Below are experts of layer 5 (counted from 0) of a mixture-of-experts language model. Rows are named router (the router's row for the expert), down (a neuron's output weights, with its number) and show model dimensions 0-159. Each number is 200 + 20 x the weight over its row's rms, rounded and kept within 0 to 999.
Before each expert's rows: a language model's description of what the expert responds to. This comes from a sample of Wikipedia text that the model never trained on.

# expert 63
Description: Stock encyclopedic phrases and prepositions in definitions and list pages, such as "listed on the" National Register, "member of the", List of, See also.
router,220,225,176,188,195,185,145,219,172,164,241,209,130,197,186,205,255,189,172,230,171,195,223,180,213,162,224,188,202,195,222,203,211,199,154,208,194,191,207,212,185,172,195,200,205,188,200,218,236,195,207,194,252,185,221,227,225,193,218,164,190,156,171,232,203,172,193,229,239,219,181,182,199,217,171,185,207,191,205,204,221,212,206,233,216,172,218,218,189,221,210,230,219,183,187,210,185,171,163,193,195,228,241,193,215,185,192,216,221,215,186,185,247,187,169,212,185,194,191,183,190,193,214,204,199,202,202,205,221,205,199,196,191,197,186,223,185,220,212,189,205,211,213,222,219,190,209,190,203,209,193,169,238,208,188,178,166,176,198,240
down0,181,183,214,195,204,218,187,152,202,222,202,222,203,195,184,207,181,208,190,177,207,213,220,192,152,179,168,194,188,183,201,191,222,208,169,230,191,224,195,192,249,194,190,191,125,194,213,268,220,187,188,179,192,187,243,212,194,203,193,196,189,197,207,203,178,228,207,168,196,198,223,215,198,223,227,206,214,183,196,179,149,204,194,198,180,178,215,204,228,152,208,213,193,210,207,179,200,217,195,189,200,198,205,236,224,187,214,217,222,181,208,171,228,197,212,209,196,218,204,201,203,187,226,221,204,178,169,191,244,201,193,178,227,187,184,225,232,211,203,219,198,215,190,204,203,232,180,177,208,217,199,217,196,200,191,213,176,217,212,222
down1,204,199,209,217,205,206,202,180,206,230,237,214,175,169,210,186,196,210,172,193,221,206,218,163,181,212,180,190,216,201,208,225,211,224,216,239,188,173,207,218,197,172,175,191,187,207,195,226,210,219,192,184,208,170,191,201,264,204,205,192,205,172,171,225,236,179,197,183,206,173,170,227,152,244,198,186,207,195,197,202,219,185,219,192,193,196,180,168,214,194,212,190,193,211,183,184,191,191,216,198,217,218,172,193,204,201,174,191,212,215,197,184,211,219,204,214,167,187,172,170,234,182,166,189,183,230,208,210,178,156,161,201,178,193,224,185,218,184,204,182,210,151,210,216,185,169,227,224,152,217,159,209,180,199,195,223,178,236,184,191
down2,196,197,203,204,211,226,221,219,207,205,193,185,204,191,169,192,211,252,189,227,197,192,186,173,186,206,177,223,217,192,204,214,203,210,242,211,185,182,187,184,185,204,245,232,224,162,247,224,204,222,186,183,224,189,183,196,188,209,161,205,214,189,174,202,179,202,228,192,214,169,188,219,208,199,181,212,201,184,204,184,204,235,185,232,205,209,230,196,169,185,220,205,160,189,199,178,217,151,204,180,199,198,191,194,197,195,193,205,176,189,192,224,143,220,237,209,205,183,205,219,199,196,164,192,246,204,251,199,162,172,174,199,195,219,203,199,220,202,221,184,200,217,201,171,197,166,187,163,210,192,228,213,173,176,224,210,196,203,178,201
down3,172,216,203,205,211,209,210,187,234,213,220,220,214,179,182,204,227,186,198,191,221,169,227,170,202,194,179,229,231,197,197,285,210,199,229,176,211,194,185,189,228,186,188,198,242,202,173,184,174,195,229,207,181,198,213,182,194,248,203,206,200,191,191,213,181,239,201,168,245,176,180,208,218,184,195,166,191,209,210,211,215,212,214,183,197,223,185,250,186,212,197,188,215,215,210,196,225,178,212,193,179,209,219,210,225,231,185,208,189,179,170,187,205,238,173,204,182,179,194,163,220,180,178,180,204,199,224,189,198,218,203,224,225,178,184,184,210,172,228,228,195,149,209,190,202,225,212,197,190,230,210,229,211,186,197,209,171,173,202,201

# expert 12
Description: Capital letters and hyphens inside codes, acronyms, ISBNs and chemical identifiers, such as "Key" in InChI strings, MC, BC, JTWC.
router,197,200,185,190,189,172,214,221,196,167,257,221,188,202,180,177,196,176,187,221,132,185,214,206,198,185,216,179,204,193,234,221,218,177,169,216,205,219,214,209,199,192,197,195,192,202,213,178,223,196,192,220,192,164,224,207,240,193,222,209,204,183,200,171,190,182,224,224,195,176,208,180,206,203,181,185,226,190,219,207,197,200,195,182,191,197,206,213,212,219,202,226,239,201,171,194,223,184,207,184,196,210,201,206,220,215,187,217,219,213,202,165,227,150,195,204,193,215,191,185,192,207,220,220,236,216,170,227,220,167,215,231,186,208,173,239,193,221,197,237,208,206,203,169,188,213,207,191,190,208,209,183,240,181,218,179,163,208,213,216
down0,191,219,219,226,214,192,238,187,164,174,195,174,184,180,153,180,180,172,193,200,229,192,225,180,245,197,207,239,244,195,224,206,185,190,190,179,190,173,195,223,209,198,217,243,187,197,214,185,229,216,220,209,214,191,195,235,243,192,176,195,227,219,194,205,200,194,189,183,214,190,193,174,217,239,223,187,200,187,151,203,179,196,200,173,205,186,181,183,192,188,251,188,235,250,201,235,198,217,226,192,196,184,223,179,215,216,181,183,203,229,181,213,200,173,231,179,185,192,194,171,208,212,190,197,157,197,207,193,203,181,204,192,189,201,207,176,187,230,198,188,210,179,184,217,177,214,197,203,182,205,205,213,220,242,166,217,246,214,209,180
down1,212,185,184,192,204,230,177,212,198,194,196,175,190,215,181,172,188,182,198,193,181,178,176,167,164,196,196,248,212,169,199,189,197,195,185,206,205,201,212,201,189,208,230,201,191,189,203,181,171,200,187,204,202,244,189,191,194,203,178,188,205,185,168,209,184,184,205,196,251,211,188,162,200,216,191,202,223,210,202,190,177,185,190,188,233,210,174,199,169,206,181,188,183,180,217,230,173,216,189,189,176,203,205,211,198,155,205,200,194,162,216,223,196,209,176,226,182,175,209,210,199,181,204,184,212,206,188,173,227,231,188,222,190,195,188,206,241,178,179,176,198,220,167,188,192,208,222,211,190,261,233,228,198,221,148,247,211,168,207,213
down2,206,214,192,205,213,229,218,203,215,206,211,188,223,195,194,199,191,163,218,187,197,210,230,211,198,216,196,186,215,212,233,220,207,210,178,186,170,191,164,196,176,220,210,163,206,198,186,194,224,201,208,209,218,232,182,226,197,221,186,235,139,231,205,213,217,193,242,177,191,157,213,244,192,189,164,162,172,200,214,192,193,199,175,200,227,169,181,194,207,218,196,214,194,214,190,197,185,209,177,183,175,230,229,186,183,201,192,184,195,255,193,213,221,173,205,172,201,212,215,186,181,195,250,203,213,209,194,161,203,210,196,243,208,231,203,194,207,206,180,189,218,201,224,185,180,193,202,198,191,193,233,182,197,232,218,224,166,208,220,221
down3,214,181,179,202,193,199,200,252,193,164,243,209,218,219,202,201,196,219,174,155,178,203,218,202,217,200,179,201,194,220,200,194,197,253,188,222,198,193,157,190,188,203,230,157,197,219,194,201,198,196,194,207,214,222,250,188,214,166,204,184,207,187,207,234,237,190,219,197,212,192,229,203,207,176,224,239,202,191,222,205,196,202,214,210,174,161,193,214,219,185,204,139,211,236,204,194,201,210,214,195,213,197,197,207,173,216,163,202,194,194,189,206,207,184,178,193,190,211,210,227,145,238,188,188,191,221,191,200,227,216,221,181,217,209,180,243,185,197,235,194,200,200,216,158,227,196,212,171,186,254,203,214,194,191,248,175,209,210,190,201

# expert 47
Description: Vowel-heavy syllables in Japanese, Chinese, Korean and other romanized names, e.g. Yui, Jia, Seo-won, Katsue, Taichung, Iuliano.
router,206,193,199,177,196,193,191,232,223,175,210,225,168,216,196,162,197,129,197,215,155,181,195,208,201,219,231,216,234,173,236,207,201,211,180,180,243,218,207,221,180,190,227,213,193,219,214,203,194,182,197,199,187,173,231,222,238,211,190,182,217,185,191,210,194,175,222,226,200,235,210,172,214,202,156,183,197,135,205,173,187,196,180,190,198,173,206,227,193,221,203,230,213,192,195,210,226,192,175,207,189,203,182,195,215,223,188,218,217,230,205,187,208,184,186,203,191,220,160,183,186,162,191,211,240,212,195,226,213,188,231,202,199,203,203,204,181,235,186,185,218,221,225,166,185,208,215,233,204,205,173,205,227,176,212,206,202,215,222,197
down0,203,241,161,233,242,172,233,162,203,252,205,199,245,190,158,204,177,205,210,210,221,188,203,267,231,193,155,165,144,205,200,197,211,198,185,208,193,218,203,204,190,194,190,185,189,214,213,205,213,199,186,211,224,178,200,202,194,189,171,190,176,204,193,185,200,204,205,244,203,250,182,208,149,203,206,225,208,221,227,194,215,222,203,178,211,173,179,187,193,181,181,189,211,210,222,195,221,174,167,208,192,191,207,190,220,210,234,184,206,193,185,221,236,231,182,198,238,189,222,211,207,212,183,220,183,218,214,181,201,193,180,174,214,182,184,202,220,197,216,214,193,205,194,234,190,186,203,189,165,195,215,206,179,223,199,210,180,226,177,211
down1,218,194,216,216,153,184,219,228,163,193,177,186,206,195,206,179,153,184,209,219,205,225,203,233,177,188,168,212,232,215,203,227,195,187,226,195,213,210,216,206,181,213,184,197,185,212,184,172,190,203,217,181,212,187,169,212,204,186,179,204,210,229,211,190,209,225,212,179,206,187,189,202,181,136,228,193,178,237,174,154,181,193,219,187,192,209,169,164,198,197,241,229,228,201,180,207,185,206,214,176,203,209,223,207,197,185,213,206,191,215,215,185,173,217,201,173,193,201,203,212,183,214,173,190,230,237,203,237,213,167,208,206,183,216,217,193,185,221,226,164,202,206,163,209,217,237,195,227,198,189,201,183,215,203,186,236,186,165,221,253
down2,144,240,192,210,211,221,201,210,190,158,243,207,204,228,208,139,198,200,202,212,220,222,260,167,209,196,210,188,206,154,193,215,179,183,193,191,201,195,222,226,206,179,235,202,210,169,243,218,180,205,196,189,193,192,224,213,190,187,221,204,226,202,222,217,194,170,203,187,206,171,172,209,159,192,193,161,184,185,214,176,184,183,209,186,206,204,205,178,236,207,236,244,200,175,208,218,201,209,176,189,190,183,204,192,208,204,181,223,172,192,208,186,189,199,219,218,208,191,204,189,205,237,186,170,203,190,160,215,217,198,203,198,209,213,220,198,206,220,219,180,151,190,171,187,176,166,169,194,196,196,203,196,185,184,228,244,216,163,230,194
down3,204,227,183,191,220,185,207,192,192,192,208,186,191,179,213,251,146,245,195,194,234,205,198,223,200,205,178,209,212,194,179,175,208,192,168,239,223,186,195,192,205,184,216,208,218,208,195,221,194,203,178,206,206,210,187,182,201,183,196,208,213,182,178,186,184,182,176,217,230,225,203,235,148,219,200,210,206,165,206,183,209,169,227,217,185,203,202,207,208,223,269,211,211,212,199,167,196,179,208,219,187,188,221,173,194,185,194,233,217,186,201,246,235,230,199,198,188,200,194,205,223,226,205,177,214,185,197,200,221,197,166,188,200,208,201,199,219,197,208,183,219,207,202,213,212,191,207,186,187,201,183,224,192,167,184,186,213,185,201,214

# expert 61
Description: Numbers and colons inside infobox values and track lengths, such as 19:46, 4:13, population density 44, time zone fields.
router,200,237,183,190,191,204,188,252,202,170,263,221,189,196,207,202,210,194,199,219,157,178,232,194,176,180,243,177,201,158,219,199,202,191,166,206,220,182,193,226,202,189,181,210,201,226,207,197,193,186,169,201,202,212,210,184,256,180,221,195,209,199,232,211,213,192,175,213,191,200,244,168,223,172,203,182,203,147,234,210,201,199,215,222,203,177,206,182,202,202,249,226,238,207,184,203,224,209,189,177,223,204,187,210,238,217,167,222,221,201,201,154,235,179,176,213,193,213,179,176,174,168,204,188,192,194,180,201,204,185,200,189,194,218,184,199,207,224,220,191,233,217,189,202,174,223,223,209,204,193,187,217,225,226,219,200,213,210,223,196
down0,206,193,221,224,213,165,215,229,190,178,221,185,203,205,184,208,213,217,183,173,185,200,213,236,178,173,250,239,174,213,189,176,178,197,179,221,163,191,200,174,199,191,191,180,203,202,188,205,207,199,228,212,224,190,235,216,213,192,181,224,231,193,206,150,178,165,185,194,228,195,222,173,201,197,207,228,199,223,179,178,202,196,197,187,139,183,234,215,185,175,211,179,225,207,235,187,168,180,171,191,212,221,208,188,189,178,215,187,202,159,235,231,223,208,187,203,187,204,195,177,205,213,204,216,182,176,204,220,196,232,186,176,209,233,198,192,187,194,225,183,223,234,194,207,223,174,189,217,181,186,193,205,217,213,181,189,233,196,166,196
down1,214,187,177,208,171,183,198,225,234,218,223,212,210,197,218,203,180,217,213,186,196,180,222,205,188,239,206,205,206,194,177,217,210,216,206,231,209,221,188,226,212,217,191,189,213,173,188,167,255,211,170,187,161,220,203,174,213,168,218,200,243,219,198,226,218,181,194,206,174,177,218,243,194,201,180,147,173,175,202,176,199,180,213,245,213,204,185,224,199,217,204,205,154,186,197,200,228,231,203,228,197,211,220,215,192,193,188,194,203,214,201,198,189,191,209,198,178,240,212,210,199,158,193,199,197,175,247,216,225,244,224,194,224,209,186,195,216,224,176,181,179,173,226,228,218,221,177,226,204,195,212,216,189,194,185,166,240,210,189,177
down2,192,212,182,232,179,160,170,234,217,200,185,147,204,198,245,211,182,232,183,177,203,240,191,230,210,185,196,218,183,165,179,205,195,208,193,238,228,205,205,182,188,216,222,199,202,176,220,185,216,188,228,182,224,204,174,206,202,204,202,232,205,193,213,196,226,191,191,184,218,231,207,191,207,179,261,181,202,174,222,221,210,211,208,198,208,205,209,211,205,181,190,189,188,220,143,211,194,197,209,239,196,247,189,192,230,178,230,167,195,185,188,191,172,220,196,198,210,242,202,153,213,202,236,224,185,250,186,207,201,181,186,223,215,219,208,205,234,219,195,196,220,182,184,215,191,207,211,214,199,190,245,224,203,224,213,174,210,202,180,204
down3,208,170,193,220,198,185,187,210,203,185,165,174,229,182,225,202,178,169,202,238,194,198,204,246,194,199,203,201,173,203,230,198,196,188,167,232,209,204,213,211,218,189,205,184,218,209,216,232,185,196,191,216,196,208,196,184,164,202,234,203,188,213,196,223,191,189,195,205,185,202,209,219,179,172,214,192,215,247,198,161,202,217,235,225,218,161,250,233,212,222,202,212,179,206,187,222,209,169,198,192,232,224,187,173,213,197,200,199,210,203,203,163,197,194,209,219,213,190,169,220,175,201,184,187,229,231,194,173,208,210,211,226,225,183,209,188,203,161,194,159,209,225,209,241,211,209,180,221,225,194,216,192,215,196,211,188,219,193,207,194

# expert 59
Description: Contents of parentheses like (age, (mm), (Unanimous), and bytes of Chinese, Japanese, Thai or Hebrew characters beside romanized names.
router,248,190,177,166,205,195,166,217,211,185,219,205,179,162,187,201,203,173,217,197,164,183,194,225,199,166,219,186,199,174,224,208,209,196,178,182,228,185,216,205,195,192,165,206,205,208,221,204,195,216,194,178,219,158,220,193,258,209,219,187,217,180,193,227,182,177,223,236,218,216,193,181,207,192,164,187,203,156,238,201,194,212,197,191,216,167,231,189,237,199,197,235,241,193,193,220,184,180,200,208,190,222,222,204,210,204,164,239,221,206,219,162,243,192,183,200,191,212,190,180,181,169,214,207,234,203,195,195,189,172,203,235,182,183,187,188,173,238,202,217,213,184,204,177,189,212,204,221,169,207,172,195,227,195,229,185,170,221,224,229
down0,245,194,224,171,189,184,213,208,207,226,172,216,188,226,208,159,211,151,215,211,182,236,202,185,188,213,181,232,217,131,182,184,197,213,238,173,189,198,192,191,179,201,176,217,179,158,225,228,186,189,191,228,199,190,184,212,202,209,179,190,177,228,193,209,212,189,182,212,196,190,194,239,213,190,201,211,204,173,191,174,201,194,210,211,175,222,226,206,168,213,209,200,195,220,186,204,203,191,176,184,200,214,198,200,217,197,170,198,210,200,233,178,204,170,169,192,180,214,177,165,219,206,188,226,198,201,170,190,150,198,170,184,149,194,183,206,224,197,188,212,217,215,190,211,247,199,206,190,220,203,195,208,231,213,195,178,232,196,194,158
down1,192,183,205,185,216,190,201,201,201,191,166,181,209,185,148,185,219,218,198,161,211,219,164,194,193,172,174,178,200,215,217,178,226,166,192,224,218,204,225,204,185,199,185,194,202,174,167,198,250,206,153,228,195,179,170,204,207,202,205,187,201,202,207,182,205,202,224,197,246,158,165,180,226,202,198,175,186,182,165,218,164,178,194,175,152,221,243,182,220,207,198,195,186,197,183,174,170,197,232,226,202,185,192,200,188,254,174,225,210,194,201,203,192,197,167,193,238,238,179,191,186,203,185,226,201,203,208,226,178,238,196,251,219,173,221,191,195,199,197,210,213,196,189,185,180,206,187,169,208,188,182,206,190,238,242,219,193,171,181,178
down2,188,198,192,225,219,227,227,202,215,147,203,188,185,221,244,180,226,203,146,205,218,212,206,189,202,198,178,194,214,177,184,219,165,194,207,178,236,202,203,217,177,182,193,163,173,155,204,192,204,227,156,204,197,219,162,216,180,171,208,216,214,182,235,223,250,183,208,186,180,226,245,197,218,204,165,184,185,207,193,167,201,186,185,203,202,205,179,231,184,228,206,196,190,187,196,223,193,192,195,174,202,202,202,174,218,181,236,206,192,218,171,188,193,211,170,197,181,218,181,162,199,209,174,221,197,156,226,199,210,182,201,200,206,221,191,223,215,216,195,174,203,237,177,235,216,184,220,212,209,206,212,215,203,204,176,203,166,160,196,207
down3,176,217,192,169,160,217,207,173,189,189,207,200,222,202,177,190,204,247,196,195,176,174,248,166,177,208,182,179,209,183,195,202,217,181,200,202,182,200,201,215,219,180,223,198,214,239,183,209,154,205,185,172,185,192,182,220,197,220,204,187,212,196,194,245,199,235,216,206,182,207,162,227,166,199,211,209,225,208,185,189,219,197,227,204,215,207,217,186,180,182,212,212,192,207,229,180,212,136,203,222,201,170,188,172,209,159,172,191,214,196,215,185,218,198,224,244,183,206,220,208,181,206,190,237,207,209,188,207,232,194,212,204,178,232,201,233,218,229,199,179,179,207,209,193,213,188,182,169,195,178,209,191,159,233,199,210,169,213,236,187

# expert 60
Description: Prepositions and phrasal particles before a noun phrase, such as at the, by, from, after, through, via in release dates.
router,206,240,190,180,191,221,170,239,193,177,260,208,162,174,207,194,269,154,189,219,197,194,192,165,164,198,206,159,218,181,220,194,172,198,185,203,210,219,223,222,191,204,218,222,203,203,179,206,216,210,194,181,196,159,241,211,214,188,203,171,220,164,202,210,191,193,188,240,226,217,186,189,171,163,155,186,217,182,244,180,219,220,182,211,222,190,210,214,238,213,217,197,204,206,192,235,207,164,174,197,200,210,204,190,226,204,205,198,221,199,190,162,219,185,153,208,182,200,186,163,195,180,200,194,218,204,234,194,202,206,199,195,176,210,198,210,186,210,185,205,199,211,211,202,220,209,226,208,188,218,173,161,224,212,190,228,191,186,204,208
down0,206,215,181,229,212,204,189,199,203,196,193,165,196,179,184,204,209,170,245,191,204,202,186,189,217,197,201,237,183,198,187,225,211,208,190,212,176,195,219,194,207,180,192,184,222,213,222,202,186,197,215,175,168,207,195,202,192,191,177,196,181,226,193,206,185,197,229,173,231,147,248,208,207,198,192,216,199,195,206,224,156,200,195,223,177,184,239,187,206,202,206,194,246,203,207,199,191,213,178,210,219,178,199,207,213,211,213,182,192,211,195,200,217,218,220,143,206,212,227,165,167,205,194,205,206,162,170,204,212,207,222,218,160,163,206,201,223,196,187,190,193,200,241,196,210,203,201,217,204,199,183,201,205,229,165,193,201,183,197,201
down1,207,197,246,181,187,189,186,218,178,208,184,213,204,208,198,159,209,170,171,196,206,207,219,188,204,194,181,226,221,201,179,212,202,215,202,208,201,179,196,200,202,207,199,228,211,200,206,215,183,201,191,209,196,156,205,209,212,199,185,181,178,228,233,209,177,171,222,205,227,219,226,167,192,200,201,187,173,191,187,196,243,196,219,189,203,219,198,189,199,182,201,190,228,186,215,224,208,196,196,186,174,184,201,231,198,202,217,176,171,203,205,201,221,186,201,174,193,234,184,200,237,220,188,196,163,213,202,209,200,193,200,229,214,196,205,209,207,139,187,226,218,180,212,186,190,202,199,175,208,218,185,170,248,194,234,201,238,132,238,180
down2,175,216,212,200,198,170,176,219,220,227,183,201,215,218,212,205,205,205,199,198,187,191,192,224,226,188,244,179,196,186,214,213,237,220,161,203,260,192,149,203,225,181,164,192,179,204,190,210,190,191,215,189,199,185,200,159,186,187,196,233,225,212,213,198,178,153,174,207,223,184,218,189,188,201,226,201,198,187,187,188,211,209,202,203,192,202,246,223,199,193,179,196,236,196,167,174,215,208,169,161,205,218,224,200,206,206,219,234,202,207,190,180,173,187,149,192,202,237,209,198,203,180,198,214,218,219,188,214,225,204,222,205,212,194,228,228,149,173,197,194,239,209,223,184,156,205,234,179,201,221,196,218,194,181,175,192,200,193,204,204
down3,176,189,195,187,250,219,224,198,213,221,199,207,164,172,200,200,260,191,210,181,187,173,171,175,239,208,182,183,214,180,201,205,223,193,220,195,212,212,206,182,190,179,224,241,206,212,205,214,186,200,193,234,168,214,169,226,175,200,214,184,214,180,240,218,222,180,182,230,228,218,199,243,230,190,180,154,217,215,203,188,209,212,186,213,188,192,173,216,192,189,192,205,204,170,218,220,163,207,204,178,172,226,204,218,194,247,178,196,224,207,176,185,178,187,216,195,197,198,212,217,212,229,166,201,205,219,213,221,235,221,221,197,195,214,190,226,208,191,201,224,189,185,214,205,177,170,202,175,192,219,221,256,201,221,193,220,193,201,207,224

# expert 40
Description: Line breaks and closing pipes ending table rows or list lines, plus unit tokens like °E, sq mi), % | and |---| separators.
router,221,210,202,197,202,190,172,225,203,166,222,185,167,159,169,177,266,170,188,215,169,204,202,193,181,177,220,189,200,158,233,200,205,210,187,189,225,203,225,223,150,201,179,172,202,204,220,217,221,214,182,161,220,182,188,191,255,213,205,193,192,168,228,217,210,177,213,204,203,209,219,164,208,186,156,193,217,192,219,180,218,217,184,196,181,196,196,218,215,186,236,211,228,213,203,216,208,210,175,166,211,204,198,215,203,229,198,232,190,232,239,200,209,191,198,204,167,245,192,190,180,177,224,210,213,223,198,223,209,210,237,204,206,203,205,232,192,204,197,222,199,199,212,200,199,208,211,256,191,195,184,192,233,202,193,174,202,183,182,224
down0,217,194,229,200,204,203,193,211,225,186,224,200,211,211,219,148,201,212,208,176,223,189,193,183,179,204,165,216,233,181,168,196,210,212,209,197,195,183,231,203,198,206,187,232,212,191,183,195,232,221,223,197,224,209,199,178,212,196,213,239,176,192,187,181,180,214,206,217,218,196,184,195,240,171,185,220,221,187,154,191,199,206,207,198,231,212,184,194,193,208,161,176,210,219,223,219,175,219,175,206,194,200,185,187,204,170,225,217,227,198,205,167,220,185,233,211,201,198,189,215,181,186,176,217,227,211,254,183,153,228,174,204,179,216,205,233,201,177,190,221,201,213,230,181,209,203,223,195,209,161,201,185,191,206,205,229,191,207,203,204
down1,221,185,219,184,172,201,196,221,213,193,193,223,177,207,175,204,162,208,191,186,215,225,179,183,192,202,187,204,178,196,195,183,169,211,176,196,194,182,167,201,231,180,215,190,207,211,222,203,188,215,160,207,152,219,203,206,198,217,208,191,205,182,248,198,176,192,163,188,219,195,167,218,171,204,204,199,147,234,182,223,173,155,180,173,247,185,158,209,230,183,229,191,182,232,213,196,224,220,193,245,184,188,157,213,228,184,201,197,220,181,228,201,158,189,181,225,186,217,199,222,202,161,200,200,185,197,176,185,216,221,203,217,217,207,190,181,195,178,203,190,197,183,195,187,212,236,201,168,221,182,187,185,203,178,196,215,208,182,251,201
down2,188,212,175,240,211,228,212,232,201,250,209,210,187,169,214,200,210,208,211,213,203,170,182,204,202,171,232,173,220,150,228,226,214,177,213,213,189,217,252,149,230,228,191,179,188,185,209,200,231,205,226,215,207,212,184,235,210,200,225,197,153,203,195,170,208,208,207,229,170,172,190,180,202,246,202,221,191,200,218,182,216,201,166,217,225,221,210,184,220,189,215,210,165,217,213,229,178,212,207,170,227,228,193,185,190,185,227,164,200,214,188,188,206,175,234,194,229,214,198,237,209,208,202,206,187,187,200,177,171,215,197,211,195,207,198,191,190,180,230,222,206,212,196,197,191,180,193,219,200,192,210,175,211,189,175,237,198,222,197,202
down3,234,206,228,204,191,203,221,221,177,161,211,194,214,203,226,206,178,225,201,224,176,195,225,215,177,203,221,226,171,218,160,197,205,191,178,180,196,234,170,223,195,189,157,206,213,198,193,215,214,177,209,191,165,201,202,216,174,149,232,188,229,174,229,204,183,187,181,203,200,176,214,222,170,201,168,208,173,195,197,186,208,216,177,140,196,178,168,193,191,179,230,223,208,189,179,223,192,181,231,207,212,184,165,208,202,201,215,185,185,218,219,204,193,168,181,171,243,210,192,230,223,199,193,222,203,224,202,169,202,180,213,209,232,188,209,221,202,196,198,198,209,170,198,199,223,178,208,219,174,199,241,193,192,201,208,169,214,201,197,180

# expert 29
Description: Coordinate symbols like ″W / and °N, table cell pipes, dashes and numbers in listed-building and election tables, plus some odd name pieces.
router,183,205,186,182,216,227,207,207,219,175,234,193,192,156,161,158,237,187,171,192,188,161,206,152,209,175,254,172,209,181,235,211,208,210,176,194,210,207,186,227,204,182,191,182,195,214,211,180,226,196,196,183,202,163,238,184,270,199,218,176,218,177,209,223,206,198,207,239,201,199,201,171,196,193,187,200,218,176,239,190,222,219,195,219,221,199,202,226,216,190,208,212,221,216,180,195,207,196,199,171,214,195,203,215,204,226,174,215,214,222,221,185,257,179,210,197,205,197,205,180,200,222,209,196,197,196,202,223,208,152,227,211,210,229,178,242,191,217,206,198,208,204,224,189,197,227,233,212,164,226,168,191,229,178,234,185,169,208,217,204
down0,207,203,196,211,182,191,208,212,195,196,172,210,224,209,215,187,197,163,189,204,180,209,224,211,198,223,227,232,221,206,198,199,218,205,193,167,217,214,215,181,207,234,170,223,230,202,172,188,187,192,222,195,209,216,227,195,192,208,227,213,190,208,171,162,184,207,161,217,184,232,196,189,202,192,179,211,167,194,183,201,158,235,180,205,208,176,219,199,190,225,213,180,167,204,156,183,179,199,217,187,159,216,170,200,199,200,214,157,203,216,178,199,195,223,161,207,180,186,175,190,231,223,196,218,182,206,222,215,219,217,214,219,182,197,206,163,212,191,215,189,177,189,190,166,208,183,236,242,225,186,211,204,205,208,213,197,203,169,199,218
down1,238,194,232,199,202,178,177,208,184,187,182,198,171,203,190,194,202,203,204,195,206,209,207,209,193,196,161,203,204,199,207,215,177,204,169,228,196,179,235,174,190,183,182,209,193,218,206,170,168,192,186,218,194,169,223,192,207,177,215,193,211,219,178,205,199,186,217,197,191,176,204,197,222,219,218,197,207,189,187,212,169,179,199,227,193,224,156,221,213,180,231,170,198,182,229,205,246,187,181,187,206,213,177,182,221,234,184,220,183,212,219,200,195,211,198,217,202,199,173,228,212,198,196,176,176,204,190,193,172,179,189,183,216,171,193,202,191,211,168,168,185,150,198,209,172,146,199,199,228,230,178,218,196,218,191,191,180,247,170,133
down2,236,229,205,184,134,203,195,200,164,189,183,203,173,233,182,193,198,168,258,247,179,262,179,244,167,183,180,229,184,207,159,192,192,181,203,163,194,201,186,184,234,219,239,173,237,195,239,221,185,200,193,241,186,177,214,198,217,210,190,219,230,223,223,183,182,203,239,210,193,222,201,223,194,192,173,220,196,230,210,187,187,222,211,189,180,186,205,212,175,182,206,212,186,193,181,218,208,206,214,190,197,225,212,182,196,200,203,211,208,200,222,183,187,197,179,211,215,208,217,176,187,182,220,198,207,194,223,203,192,171,198,177,205,194,182,180,195,221,198,193,209,207,229,225,228,210,187,170,221,188,175,202,206,215,199,197,194,195,261,233
down3,193,195,200,223,201,166,204,189,206,186,191,196,223,200,185,172,194,206,189,222,220,220,152,210,190,152,172,221,185,191,200,243,201,180,182,198,175,220,188,178,176,193,211,208,190,225,212,181,218,178,209,170,206,226,174,221,205,180,215,205,217,207,208,211,178,188,203,200,200,197,200,230,186,156,228,212,200,176,187,228,189,157,209,200,205,209,228,212,211,195,228,185,173,202,160,202,227,191,215,189,191,171,208,178,209,194,183,218,194,197,220,228,226,236,200,227,204,194,171,226,213,218,217,199,221,183,170,182,243,200,202,199,220,174,218,184,239,177,183,171,192,199,215,202,195,217,146,198,210,227,228,204,182,229,207,184,184,216,165,177